{"n_experts": 80, "experts_per_token": 2, "activation": "swiglu", "attn_scale": 0.125, "parallel_block": false}
Below are experts of layer 10 (counted from 0) of a mixture-of-experts language model. Rows are named router (the router's row for the expert), down (a neuron's output weights, with its number) and show model dimensions 32-63. Each number is 128 + 32 x the weight over its row's rms, rounded and kept within 0 to 255.
After each expert's rows: a language model's description of what the expert responds to; "raises" lists some tokens whose logits its average output raises strongly, later layers aside. This comes from a sample of Wikipedia text that the model never trained on.

# expert 6
router [165 155 129 141  27 211  82 143 165 121 154 144 116 150 174 156 110  90 129 103 149 131 121 158 124 157 163 165 150 164  81 114]
down0 [187 152  97 147 130 103  87 124  74 180 132 195 124 148 115 100 168 131 162 129 156 138 125 148 103 146 148  80 110 156 219  83]
down1 [141  64 105 124 117 129 103 140 178 142 156 170 138 162 182 121 112 122 147 200 113  82 173 119  64 122 133 105 125  92 142 160]
down2 [104 135 166 117 116 147 115  73 101 105 123 162 121 167 106  78 182 125 196 103 178  99 127  94 167 119 140  88 120 116 119 148]
down3 [125 112 149 184  81 102 108 129  97 137  81 180 107 103  86  87 147 105  77  75 130 136 181 101 185 138  88  84 119 128  87 139]
Mid-word name pieces. Word pieces inside proper names and place names, often after a capital initial, like C-ind-ric, Picc-ad-illy, L-ack-awanna, and year digits.
raises: "ov", "ew", "i", "ors", "u", "er"

# expert 41
router [138 171 140 107 170 104 183 174  73 119 134 200  74 138 117 104 160 143 127 133 138  90  75 120 137 135 148 109 111 131 138 111]
down0 [ 34 130 118  93 124 104 133 156 156  92  87  98 144 127 144 123 101  96 128 131 120 126 147 131 125 101 170 167  99 142  93 132]
down1 [135 151 129 138  70 135 130  86 188 131 194 130 146 153 187 117 175 121 140 125 147 199 121 123  88  76  97 118 118 116 184 111]
down2 [100 149 114 135 127 101  95 135 185 125 185 145 169 132  80 222  79 168 162 142 137 120  91 157 138 176 115  86 211 195 149 133]
down3 [175  89 148 126 129 135 179 129  97 172 130 166 142  77  86 149 136 159 113 149  76 161 116 150 116 101 134  69 141 165 144 117]
Table spacing and dashes. Spaces, en dashes, minus and plus signs, slashes before numbers in tables and ranges, as in 1249–1815, 6–3, −21.
raises: "1", "2", "ume"

# expert 57
router [131 148 130 163 126 138 145 122 186  97 171 159 111 103  81 127 157 154 150 140 150 132 136  71 142 128 106 105 114 198 163 126]
down0 [187 146 127  89 127 110  90 149 114 104 113 124  72  92  88 143 139 124 119 152 139 114 172  87 123  81 110 138 124 102 171 114]
down1 [145 102 119 171 143 116 144 129 118 144 101 100 155 156 157 182  91  91 121  84 173 132  89 121 119 176 143  31 189  98 155 171]
down2 [160  49 117 162 160  95 166 112 124 162 115 109 136 146 112 110 164  98 133 107 101 182 125 113 102 160 128 123 134  79 106 131]
down3 [134 133  86 156 143 137 124  79 195 132 135 103 129 137 136 161 138 139 161 125 175 152  97 127  45  92  98 167 187 128  80 144]
Negation and odd pieces. Negation and hedging words like not, never, just, almost, nearly, plus scattered mid-word fragments such as ard, ot, 't.
raises: "ate", "ay", "ars"

# expert 48
router [169 117  98 122 104 111 118 153 130 160  77  65 107 121 101 100 143 142  94  67  78 114 124 130 144 130 107 136  52 103 126 164]
down0 [ 87  96 154 111 107 233 126 153  86 120 159  90 108 186 117 138 212  97  45  27 110 123 111 145 104 157 106 113 165 155 127 196]
down1 [113  97 120 156  96 100 100 127 146  80 116 101  82  78 202  57  74 127  77 137 126 129  85 115 138 127  93  87 225 126 205 194]
down2 [151 107 134 143  98 150 124 133  86 177 165 110 141  72 125 115  81 175 141 200 140 117 161 126 172  56  88 146 133  86 138 144]
down3 [167 104 128  60 141  48 117 125 157 100 171 201 139  44 104  89 213  86 143 135 114 179 137 107  94 142 124  83  61  41 146  67]
Row-starting table pipes. Pipe characters opening wiki table rows after a line break, list dashes, and country codes like ARG, BRA, GBR in sports tables.
raises: " ", " L", " M", " T", " H", " J"

# expert 27
router [ 87 198 160 161 134 116 144  64 124 123 103 106 126 171 120 143  74 147 103 146 130  97 212 116  67 145 112 109 140  79 149 202]
down0 [145 155 130  75 113 106 155 110  88  98 101 122 151  88 114 101  66 134 153 140  66 144 171 139 117 112  69 189 127 175 109  76]
down1 [139 166 139 124 144 118  60 120 145 126 144 151 141  97  97 107 146 121 141 102  87 126 118 139  81 116 163  57 161 142  72 125]
down2 [ 87  78 163 149 199  90  88 118 168 100 159 118 110 161 117 108 187 118  82 133 138 140 193 142 136 152 135 112 107 132 128 100]
down3 [155 109 138 163 155 186 107 138 102 185 132 151  96 111  93 176 153 153 175 137 171 196 118 146 166 157 114 141 106 157  93 162]
Digits in measurements. Single digits inside measurements, coordinates and statistics in infoboxes and tables, e.g. Density: 2.885, Elevation 25 m, sq mi, 1,435 mm.
raises: ".", "1", "2", " in", "4", "0"

# expert 53
router [148  75 127 207 115  92 132 168 123 110 133 113 132 150 178 146  95 152 139 108 175 155 126 117 123 115  98  74 100 127 123  66]
down0 [ 83  79 104 122 156 188 101 105 188 164  83 107 156 143 100 137 164  73 185 166 112 152 160 138 121 192 169 167 118 112 143 142]
down1 [145 140 176 143 136 100 112 168 133  81 149 158 140 176 142 125 147  93 175 115  90 106 124 112 127 180  94 145 111 123 104 133]
down2 [104  97 147  86 132  89 171 138  74 148 130  88 151  69 149 131  76  76 100  94 142 158 123 154 139  68 124  97 110 135  91 145]
down3 [193 136  86  78 168 122 126 114 145 112 119 129  68 105 163  92 127 147 144 137 123  57 120 174 199 205 132 211  68  77 178 137]
Science and biology vocabulary. Words and suffixes in chemistry, medicine, and plant or animal description, such as acid, receptor, enzyme, mesenteric, cholinergic, flowering.
raises: ",", " ", " and", " in", " a", " the"

# expert 40
router [121 106  87 188 148 121 112 152 113 150 146 115 107 132 127 115 187 124 116  59 142 109 147 124 134 149 115 150  73 106 169  94]
down0 [143 106 104 117 132 145  93 151 157  84 102 121 108 131 145 209 170 106 149 134 187 179 132 118 193  82 134 120 183  85 142 117]
down1 [ 98 109 103 152 117  73 152 106  87  91  99 131 112 141 122 163 191 113 118 105 177  68 138 135 105 129 135 171  97 161 144  99]
down2 [ 89 139 105 122 175 113 178 115  93 118 116  91 116  58 141  88 127  96 168 146 149 146 171 143 157 134 133 121 185 138  91  86]
down3 [126 155 121  92 123  99 184 162 138 125 123 143 108 166  80 117 111 115  91 138 179 117  71 157 186  99 126 132  93  83 137 125]
Place names in lists. Country, state, region and organization names ending a list item or table cell, e.g. Razavi Khorasan, Texas, Örebro SK, Slovenia.
raises: ",", " (", " and", ";", "\n", "."

# expert 54
router [103 149 130 121 118 166  71 101 126 117 111 110 130 107 110 121 146 154  96 150 131 150 154 161  93 142 134 145 178 101  81 209]
down0 [ 90 142 139 111 100  87  94 151 144 113 191 113 182 123 107  71 122 130  62 167 116 159 155  97 178  76 158 198 205 115 134  67]
down1 [ 83 104 122 104 135 138 145  71 164 167 179  75 134  93  64 168 115 129  81  78 146 104 117 143  86  95 141  92 161 141 139 119]
down2 [147 187 130  98 137 184  85 173  94  60 182 195 136 125 174 123  85 104 175 144  93 188 104 159 141 125  90 121 136 103 145 137]
down3 [165 128 155 186 134 162 113  93 122 109 160 144 164 151 109 126 126 134  80  60 160 142 141 131 122  80 147 177 101 160 158 112]
Leading number digits. First or early digits of numbers in prose and tables, such as route 430, Terminal 4, constituency numbers, and counts.
raises: "0", "1", "5", "6", "9", "–"

# expert 46
router [166 129 141  87 160 104 167  94 104 121 123 138 135  81 176 142 118  98 143  79 162  98 181 101 109 122 141 142 134 180 179 168]
down0 [130  80 185 173  93 126 103 165 109  97  92 124  92 123  73 181 125 210  92 127 172 120 126  89 146 150 107 196  91  94 148 142]
down1 [ 97 132 104 105 132 111 132 129  99 143  93 165 125 191 132 130 133  91 107 142 133 136 157 106  98 159 130 151 137 172 155  50]
down2 [ 38 172  75  96 146 113 118 100 119 115 112 105 133 160 161 145 144  84  87 129 186 148 143 119 112 167 135 147  66 115  88 159]
down3 [111 174 106 143  78  70 190 117 198 112 126 197 123 162 186  83 135 200 147 140  71 106  49 149  82 108 147 146 153 100 108  94]
Clause connectors and punctuation. Commas, closing parentheses and clause-joining words in prose, such as that, which, where, because, although, but.
raises: " the", " it", " a", " there", " in", " they"

# expert 30
router [147 139 109  72 127 103 110 104 121 152 132 119 117 148 168  96 115 111 119  79 172 140 174 132  81 130 124 104 170 122 120  72]
down0 [102 139 126 121 153  91 168 112  96 132 137 169 152 114 166 142 111  91 146 159 144 111  75 158 141 164 136 149 115 106 142 101]
down1 [109 151 170 138 110  94 184 141 184 102 156 111 117 134 141 119 131 120 138  66 180  92 146 120 146 123 125 138 125 169 132 144]
down2 [ 96 145 195 158 147 161 199 107 145 125 123  74 165 136 137 183 127 122 124  88 178 156 149 147 121 197 117 110 134 144 134 100]
down3 [108 141 116 133 108 115 151  60 127  96 165 169  83  79  94  99 137  89 126 171 135 136 114 170 132 147 173 114 163 166 139 180]
Past participles, species epithets. Verbs after was, also or he, like used, worked, designed, founded; also the first piece of Latin species epithets.
raises: "ing", " the", " in", "es", "ar", "as"

# expert 22
router [157 158 135  97 136 210 139  99  96 139 105 160  82 217 134  60 103 123 220 144  86 149 149  86 147 122 112 138  78 124 167 127]
down0 [135 151 131 130  90 116 119 162 137 149 157 130  56 119 163 119 116 129  66 128 139 163  86 155 125 116 110  96 145 157 160 113]
down1 [170  98  95 125 137 174 134  95 125 131 130 135  96 159  77  72 109 175 163 174 113 150 154 112 140  94  57 169  98 137 137  67]
down2 [127 134 138  97 115  82  82 207 105 153 140 153 123 190 162 139 197 118 179 127 109  84 124 171 110 110 107 110 117  89 150 111]
down3 [151 103 146 119 105  90 137  76 170  87 144 145 116  93 123  96 151 185 144  67 117 141 112 156 104 171 126 131 111 178 112 155]
Infobox and heading labels. Field-label and section-heading words in infoboxes and taxoboxes, e.g. Genus, Phylum values, Personal details, Track gauge, Background, See also.
raises: ":", "====\n\n", "):", "====\n", "|", ")"

# expert 56
router [ 84 187 103 144 161 121  83 127 123 185 184 116 123 133 110 157  83 157  90 109 110 113 134  80 143 149 146 137 155  95 140 139]
down0 [136 159  96 175 140 154 146 117 152 168 119 124 123 110 145  87 162 145 139 183 108  56  93 161  90 185 149 106 162 162 101  98]
down1 [ 77 142 121 117 169 125  94 165 108 116 150  81 172 124  33 143 148 130 143 133 146  97 109  75 135 168 174 112 125 125 113 151]
down2 [152 113 165 150 118 143 120 110 112 134 134 187 148 100 171 159 129 110  90 159 117 115 147 129 141  92  60 141 148 123 133 203]
down3 [160 113 157 151 167 130 128 152 152 128 170  97 182  90 178  81 103 123 149 156 112 146 173 119 122 158 166 112 110  71 115 127]
Final year digits. The last digit of a year or decade in running prose, as in 201|6, 193|0s, 199|6–97; also century and BC.
raises: ",", ";", " and", ".", " |", "-"

# expert 12
router [ 89 132 126 184 128 100 132 138 178 171 107 149 135 180 107  95  93  92 196 177  91  86 128 135  97 140 168 109 107 123 118 174]
down0 [146 153 148 132 160  96 159 147 161 120 177  87 113 114 192 108 102 133 124 210 125 123 172 100 178 116 101  86 165  63 127 155]
down1 [101 133 100 133 202  98 111 120 129 185  79 114 127 129 147 117  93 162 133 137 167 117 148 191 138 175 130  68 134 152 104 106]
down2 [157 153 154 135 150 197 177  96 132 142 152  74  81 108 136 113 166 147 139 153 157 146 175 132 123 139 103 189 137 119 138 123]
down3 [122 137 129 154 136 160 164 147 111 157 108 170  82 137  91 121 122 130  47 125 187 123 150 189 151 131 188 107 128 142 160 144]
Blank table cells. The space token filling empty or leading cells in wiki tables, especially election results, before numbers or the next pipe.
raises: "1", "2", "3", "5", "4", "6"

# expert 21
router [130  72 154 183 131  88 187 159  57 136 132 169 166 131 149 112 141 169 146  95 158 144 116 156  91 123  99  74  75 143 136  87]
down0 [ 78 178 147 118 147  93  93 155 148 146 185 117  97 163 131 142 196 146 140 172 128 157  89 137  92 115 122 113 100 126 177  97]
down1 [166 151 112  83 134 122 142 152 155 157 130 124 105  77 122 145 138 107 127 121 112 170 109 166 111 168 111 150  95 164 114 168]
down2 [158 163 153  41 163 124 170 193 213 111 184  67 121 131  55 168 120 127 120 177 169 102 119 182  64 140 104 192 127 129  99 107]
down3 [128 108 131 133 163 189 134 135 134  75 107  97 103 127 100  91 142 113 154  95 147  40 109 152 142 130  89 122 114 138 147 142]
Institutional common nouns. Common nouns for institutions, services and activities after the, in, of, e.g. school, training, research, in order to, health care.
raises: " and", ",", " in", " of", " (", " for"

# expert 31
router [165  84 142 128 129  77 104 114 103 145 189  94 120  72 139 105 170 138 135 141  78 132  61 154  81 136 140 170 115  98 142  51]
down0 [ 51 121 140 119 112 150 128 146 158 184 121  94 127 109 127 168 161 107 119 179 110 129 143 139  78 101  89 141 155 140 123 125]
down1 [ 86  68  97 147 101 109 111  93  67  92 143 119 120 156 114 176 133 115  89 141 111 125 134 110 163 135 106 120 206  92  90 103]
down2 [154  93  89 105 138 177 140  90 165 160 109 101 112 138 103  97 109  92  77 182 131 117  86 141 108 142 151 117 173  87 113 150]
down3 [ 61 116 104 130 149  97 107 138 147 117 132 152  70 129 117 167 120 149 114 138 191 118 122 142 150 160 122 120 128 149  86  98]
Personal-life verbs, pronouns. Verbs, pronouns and family nouns in plot summaries and quotes about people, such as seen, met, do, him, wife, tells.
raises: " the", " and", " in", " a", ",", " for"

# expert 11
router [145  96 105  82 156 110  99 131 100  83  76  93 149 141  86 120 131 125 154  57  98  50 155 168 159 137 160 150 109  96 144 140]
down0 [113 135  80  99 121 108 103 134 122  71 114 119 103 153 139 145 178 138 109 128  77  91 166 133 149  94  86  91 128 172 106 189]
down1 [127  96  90 138 198  91 168 148  92 178 173 154 134 109  86  39 100 151 156 149 115 144 106 117 122 121 125 180 125 120 129 139]
down2 [ 81 140 145 126 133 128 131 153 128  54 122  91 142  50 151  81  73 145 158 114 119  87  63  94 128 129  85  84  92  81 158 119]
down3 [ 99 140 145  86 155 113 146  97 163 153  96 175 129 118 156 101 141 122 132 127 148 169 112 159 108 111 142 168 115 155 182 112]
Prepositions after nouns, verbs. Prepositions and linking verbs joining a noun or verb to its complement, mostly of, to, for, by, plus provide, using, regarding.
raises: " the", " a", " an", " his", " their", " all"

# expert 26
router [122  77 104 138 181  74 168 141 143 200 100 183 178 100 155 115  96 122  80  89 181 106  83 105 119 125 110 134 141 136 127  67]
down0 [134 156 170  60 107 101 100 116  82 119 123  81  91 149  97 115 114 151  98 125 107 113 117  74  84 189 160 123  63 140 140 164]
down1 [ 99 161 166 138 110 190 120 194 133  87 128 113 138 148 115 107  97  95 100 138 164 135 176 135 141 129 157 109 122 129  98  85]
down2 [132 116 108 107 190 178 147 155 202  90 102  98 182 101 172  69 124  89 168 161  93 184 116 132 154 104 113 111 184 134 127 137]
down3 [195  87 145 103 184 149 150  83 119 150 123 168 143 148  64  94 159 106 149 128 149 146  93 102 130 132 131 156 132 103  60  94]
Comparatives and possessive modifiers. Words before a noun or than, such as more, less, greater, most, his, their, 's, and abstract adjectives like social or economic.
raises: " out", " f", " and"

# expert 8
router [172 162  94 111 148 107  68 126  79 137 120 144 160 130 129 194 101 168 151 100 138 111 165 135  97 138 148 131 112  79 106 118]
down0 [172 152  94 110 149 170 145 131 158 180 120 106  81 161 136 106 136  66 147 205 113 161 159 140  78 142 113 118 131 130  59 125]
down1 [109 152 174 108 189 117 168 110  96 122  97 144 126  75 172 119  93 170 182  75 128  61 127 126 127  89 123 143 171  76  95 124]
down2 [126 121 188 204 125 134 147 111 145 132 160 143 123 145  97 114 114 141 147 109  90 144 140 197  88 106  91 154 188  94 176 167]
down3 [117 115  93 134  98 179  96 121  93 110 126  96 135 122 140 138  93  82 117 109  85 107 105 170 160 160 134 190 137 143 156 145]
Section breaks, temporal prepositions. Paragraph-ending periods before new headings, heading closers ==, and linking words like due, prior, before, after, since, by, according.
raises: "==", "In", "At", "The", "After", "A"

# expert 58
router [160 113 107 183 115 141  97 140 132 128 138 142 116 139 212 147 109 121 127  72 136 150  53 139 112  83 103  94 134 125 118  88]
down0 [156 112 113 114 122 184 166 128 146 134 129 108 166 123  86 176 145 125 122 170 168 155 118 188 147 132 149  43 169 136 158 129]
down1 [132 143 180 140 161  89 129 103  85 182 147 166 108  78 117 124 139 120 125  99  70 153 146 145 168 142 169  96 112 109  62 151]
down2 [149 176 122 166 126 129 151 132 137 137 163 130 145 119 138 181 102 124 136 112 199 142 161 135 129 154 183 104 126 117 163 130]
down3 [173 120  90  81  88 181 169  74  83 115 124  83  94  92  95 147 119  93 147 145 125  75 134 117 171  96 159 126 116  72  80 109]
Common noun word pieces. Mid-word pieces and short concrete nouns in prose, e.g. bur-geon-ing, wheel-ch-airs, stone, brick, roof, kind, surface.
raises: " and", " (", ",", " in", "c", "-"

# expert 36
router [139 121 128 111 140 101 149 119 114 148  85 138 139 120 124 103 129 136  99  74 101 123  78 105  91 206  86 126  93  96 158 155]
down0 [114 122 102 134  85 126 117 153 138 134 115  95 123 107 154 111 135 207 123 127 131 131 109  96 122 149 103 154 190 164 179 182]
down1 [183 144 129 145 116 123 147 140 153 138 145  98  95 106 107 141 168 110 123 136 136 136 100 139 134 180 135 143  99 182 184 104]
down2 [116 159 123 134 195  98 104 169 119 181 161 111 127  77 108 129 108 169 102 157 139 109 154 167 152 121 133  86 134 212 113 115]
down3 [137 135 145 159 174 125 158 156 113 128 137 140 158 155  82 126 151  74 117 120 118  53 139 184  57 149 160  86 118 140 112 139]
Compass words, of. Direction words in place names, like North, South, southeast, New, and the preposition of after University, Party or front.
raises: " the", " and", " U", " N", " H", " R"

# expert 37
router [168 145 120 141 186 151 140  97 137 134 144 108  99 108 164  99 129 100 142  79 119 130 172 213 124 135 135  96 112 103 120  56]
down0 [126 130 240  44 141 101 176 142 148 139  71  74  94 121  54  77 171 109  97 135  61 146 154 153 110 123  90 166 152 181 141 145]
down1 [111 154  66 121  87 125 139  50 113  95 130 166 133 145 152 109 151 106 166  83 121 166 104 184  93 116 112 185 118 140  74 146]
down2 [105  68 120 158 151 128  64 132 159 133 173 157 125 136 115 118  74 103  85 118 113 127 117 119 156 137  69 119 136 114 110 141]
down3 [100 161 139 135 120 163 126 144 153 155  63 190 171 160  95 140 117 139  86 148 129  77 130 102 142  88 137 145 154 196 102 157]
Passive participles. Past participles and verb endings after was, is or has, often before by, to or in, such as closed, taken, generated, stored.
raises: " in", " at", " on", " with", " from", " to"

# expert 39
router [119 120 169 157 178  83 154  77 162 152 130 119 151 162 152 107 102 119 126 166 112 198 102 145 119 124  94 102 165 108 160 113]
down0 [127 108 153 161 114 159 128 114  75  92  95 139 156 130 113  90 135  91 113 107 128 119  90 102  98 125 137 117 189 123 189 114]
down1 [112 182 111 139 107 164 144 191  92  98  87 132 120 127 104  70 115  91 132 108 137 158 131 159  36 184 123  91 152 115 128 106]
down2 [142 159 107 165 129 172  96 172 152  87  63 140 120 134 108 140 135  53 123  89 161 177 127 124 160  90 134 155 115 120 103 138]
down3 [188 159 121  75  94  93  91  83 145 190 120 125 140 124  76 105 227 104 133 123  88 113 126 107 142 125 131 239 149 161 110 176]
Competition and body names. Nouns naming leagues, cups, championships, rounds and legislative bodies, often in headings or table headers, e.g. League, Cup, Championships, House.
raises: " and", ",", " or", " the", ".", " ("

# expert 42
router [148 144  73  88 137 132 157 123 133 121 159  91 152  92  63 112 153  85 128 108 125 153 136 161 154 166 129 122 145 182 103 180]
down0 [109  90  94 101 153 136  92 106 133 111 108 125 145 165 107  93  99 139  92  68 129 176 121  86 119 125 123 113 103 163 141 136]
down1 [157 163 138 134 162  67 138  56 119 123 128 124  90 187 159 121 153 132 148 164 105 154 122 129 119 177 103 141 142  69 151 152]
down2 [126  93  93 151 102 138  50 164 132 155 143 124 126 172 131 134 121 138 149 114 109  59 120 137  92 122 117 144 147 102 135  35]
down3 [143 126 119  93 134 129  95 151 172 170 179 160 103 167 112  68 171 131  99  87 141 173 146 102 154 106 136 139 174 108 132 179]
Asian name syllables. Inner syllable pieces of transliterated Chinese, Korean and other foreign personal names, like -y- in Li Fangyuan, Lee Sang-yong.
raises: "-b", "ul", "-m", "u", "-", "ine"

# expert 16
router [123 135 114  81 143 132 142  94  96 126 104 123 134  82 177 133 166 177 124  72 134  93  78 157 132 123 112 145  99 158 113 127]
down0 [117 149 103 138 134 125 121 101 109 137 146 154 137 106 123 118 179 100 110  55 129 114 112 138 145 130  43 120 108 144  84 156]
down1 [ 48 128 144  73 127  92 176 119 129 128  61  91 134 122 139 135 188 135  69 181 177 163 155 136 150 149 128 158 107  87 127 137]
down2 [ 65 110  93 123 185 109  95 144 132 141  98 176 141 128 153 126 120 120 116 145 150 184 152  67 139 125 154 102 176 140 135 161]
down3 [127 158 139 145 179 116 203 132 107  96 118 139 105 110  67  89 112  73 118 134 164  51 102  94 103 176 132 120 114 170  97 121]
Infobox field colons. Colons and line breaks ending field names in infobox lists, e.g. GNIS feature ID:, Date:, Summer (DST):, plus slashes and UTC.
raises: " ", " L", "-", " C", " D", " B"

# expert 18
router [137 163  44  86 132  80 166 158 146 118 119 110  96 124 175 139 150 111  72 135 111  70 146 118 121 155  98 151 115 168 122 144]
down0 [167 125 167 105 122 153 156 136 127 157 137  92 154  63 101 169 200  77 177 104  42 200 163 100  94 161 147 141  85  93 146 124]
down1 [127  75 157 144  97 131 138  86  85 123 101 137  67  90 114 135 120 128  78 150  61  58 111 163 137 110 128  89 131 194  92 106]
down2 [162 118  93 166 151 144  98 142 190 102 187 119 191 152  48  93 104 142 125 125 171 102 165 134 121 106 139 124 151 124 145 119]
down3 [ 86  95  67 154 124 117 163 136 133 176  85 126 123 155 131 132 149  44 104 131 152 117 180 156 167 156 139 154 123 168 118 137]
Adverb suffixes, table labels. Adverb endings like -ically, -ally and adverbs like notably, directly in prose; also table headers like Turnout, Density, and scores.
raises: ",", ".", " and", ".\n\n", " (", " in"

# expert 5
router [128 118  17  75  98 120 100 111 118 115  62 143 108 117 125 159  86 101 144 169 101 106 156 134 112 149 104 122 125  80 158 106]
down0 [158 144 136 109  99 104 129 129 128 196 108 109 106 127 101 144 114 210 117  91 106 138  98 120 137 147 182 189 138 118 156 185]
down1 [133 122 155  55  99  40 136  43 117 186 115 112 154 159 149  61 160 130 124  94 126 109 108 133 102 128 117 132 140 140 205 116]
down2 [161 163  90 130 194 124 155 146 209 136  98 122  86 166  96  95 158 122 133 167 165 112 126 170 108 103 148 139 127 103 142 140]
down3 [ 73  88 149 119 116 156  60 151  81  93 129 148 115 117 139 133  96 129  94 156 125 189 146 117 167 130  86 138 108 145 208 150]
Commas and clause breaks. Commas, often fused with quotes or brackets, after place names, people's names and clauses, as in Durham, North Carolina and "),.
raises: " and", " a", " with", " but", " including", " though"

# expert 24
router [145 110  64 137 125 117  42 119 105 138 172 108  95 138 125 135 151 150  83 124 160 136  95 159 120 120 117 127 103 131 107 134]
down0 [145 119 125 170 149 135 143  94 127 126 138 139 158 133 138 128 104 156 119 137 150 180 166 120 153 101 109 124 178 150 144 172]
down1 [114 109 127 136 142 152 164 111 149 183 146 163 112 164 132 116 139 181 152 133 110  94 137 175 196 137  62 192 121 123 138 128]
down2 [ 74 168 137 157  94 117 108 114 124 181 118 174 142 149 138 124 145 157 152  96 133 135 177 107 133 156 102 108 131 130 118 169]
down3 [ 89 121 145 133 134  86  80 142 154  80  95  45 125 126 125 122  54  99 129 112 156  74 107 147 168 170 152 166 142 113 119 129]
Digits in long numbers. Inner and final digits of long numbers such as database IDs, coordinates, scores and year ranges, mostly in tables, plus all-caps fragments.
raises: ",", " (", ".", " |", " and", "\n\n"

# expert 33
router [173 159 136  46 153 114 133 112 148 145  84 112 127 109  51 141 111 110 121 118 103  30 136 156 110 135 110 157 142  89 132 163]
down0 [147 116 100 165 131 141 103  95 124  98 177 133  98 160 134  65 126 137 130 110 124  80 198 157 142 164  69 142 187  86 124 121]
down1 [117 130 112 117 167 132  94 182 110 172 141 131 159 134 151 118  92 130 125 176 120  98  92 111 148  93 131 195 153  93 137 166]
down2 [146  99 159 160 145 146 167  96 128 114  99 197 112 112  69 114 119 165 148 114  93 117 133 119 170  73 102 118 129 174 125 122]
down3 [105 143  96 175 114 120 146  87  92 101 105 111 115 115 110 117 123 142 128 123  97 115  88 133 123 108 124 201 144 112 142  79]
Prepositions in biographies. Prepositions after verbs or nouns in biographical and sports career prose, e.g. selected to, board of, during, joined, under.
raises: " the", " a", " an", " that", " their", " both"

# expert 55
router [168 165  94 103 148  94 113 102 144 140 146  97 131 121  83 119 134 113 144 103 177 134 180 119 102  55 114 132 194 149 123 174]
down0 [140 163 111 190 110  97 137 152 120 135 199 133 124 183  99 133 153 128 111 128 110 181  69 113 131 163  65 127 193  70 118 108]
down1 [153 111 155 128 118 163 132 111 159  97 157 142 139 146 161 118  79 118 148 168 102 107 129 125 120 166  91 109 218 135 130  63]
down2 [106 101 152 120 152 130 116 163  81 109 102 159  89 120 114 117 136 105 166 137 110 135 112 181  49 114 133 222  97 113 100 146]
down3 [136  58 184 158 125  80 120 171 113 162 132 169 147  73 113 150 123 192  85  55 109 104  61  97 168 189 126 121 165 163 108 112]
Table cell separators. Pipe characters dividing cells in wiki tables, especially header rows like Candidate | Votes | % and award or statistics tables.
raises: " ", " S", " T", " N", " C", " F"

# expert 9
router [191  71 161 166  94 141 168 131  92 134 124 110 116  82 127 145 101 150 100  86 126 121 147 167 100 189 123  79  75 157 143 168]
down0 [110  91 118 156 121 158  67 123 220  51  87 162 152 113  95 119 132 108 127 120 149 160 133 111 148  95 101  84 111 105  77 140]
down1 [105  84 161 121 131 116 121 133 117 142 125  78 110 121 130 132  95 144 127 175 124 161 102  92 117 168 177 121 107 110 103 171]
down2 [133  83 111 112 151 117 138 100  69 122  90  68 138 113  58  87 133  97 126 100 207  95 145 149 187 147 130  92 112 122 143 145]
down3 [143 181 137  71 188 113 111 137  95 131 129  81 139 119 181 113 148 104 128 140 173 130 147 126 140 148 126 142 174 195 137 108]
Headings, list bullets, naming nouns. The See of See also headings, list-item dashes, and nouns like name, pseudonym, List, report after the.
raises: " ", " also", " The"

# expert 61
router [105  96 126 165 187  77 139 141 142 145  87 135 160 100 183 110  94 177 145 118 173 174 125 108 108 144 151 183 152 110 172 102]
down0 [100 102 145 105 153 139 154 113 164 165 119 143 124 104 186  97 143 111 123  83  89 121 116 114 114 104 145 182 161 140 150 135]
down1 [131 135 121  94 120 152 182 174 174  98 151 158 107 143 120 101 119 166 173 146 141 155 147  98 169  93  90  75 149 113  90 124]
down2 [107 114  82 103 113 122 128 134 133 144 145 134 126 119  88 101 133 149 127 123 101 163 150 134  56 136 122 102  69 107 126 133]
down3 [ 62 166 189  99 137 116 106  95  88  97  80 160 142 162 137 170 137 146 135  42 134 164 122 161 114 111 186 168 103  80  99 123]
Quantifiers and adjectives. Quantifiers and descriptive adjectives after a, the or in, before nouns, such as some, many, one, various, traditional, leading.
raises: ",", " ", " and"

# expert 4
router [103  98  77 152 100 205 104 143 173 108 109 176 146 129 114  60 149  94 149 178 152 121 115 171 130 165 126 143 124 129 124 202]
down0 [163 142 125 150 146 168 173 124 164 116  83  86 182 147  99 174 153  63 105  98 128 101 137 191 138 123 148  93  65 142 175  61]
down1 [111 128 146 205 151 178  78 125 128 153 125 107 174 108 140 151 139 100 119 157 142 197 137 156  96 189 143 132 110 111 150 107]
down2 [104 129 136 139 130 183 166 145  63 103 144 151 149 125  69 107 115 126  98 136 136 129 157 115 186 155 128 176 167 112 114 159]
down3 [118 144 116 125 196 125 178 158 136 101 116  87 116  71 143 107 100 170 131 132 103 234  90 141 145 131 140 146 155 173 166 112]
Space before numbers. The space token before a number, mostly after month names in dates and tables, e.g. October 24, April 19, 2016, 5 ft 11.
raises: "2", "1", "3", "5", "4", "6"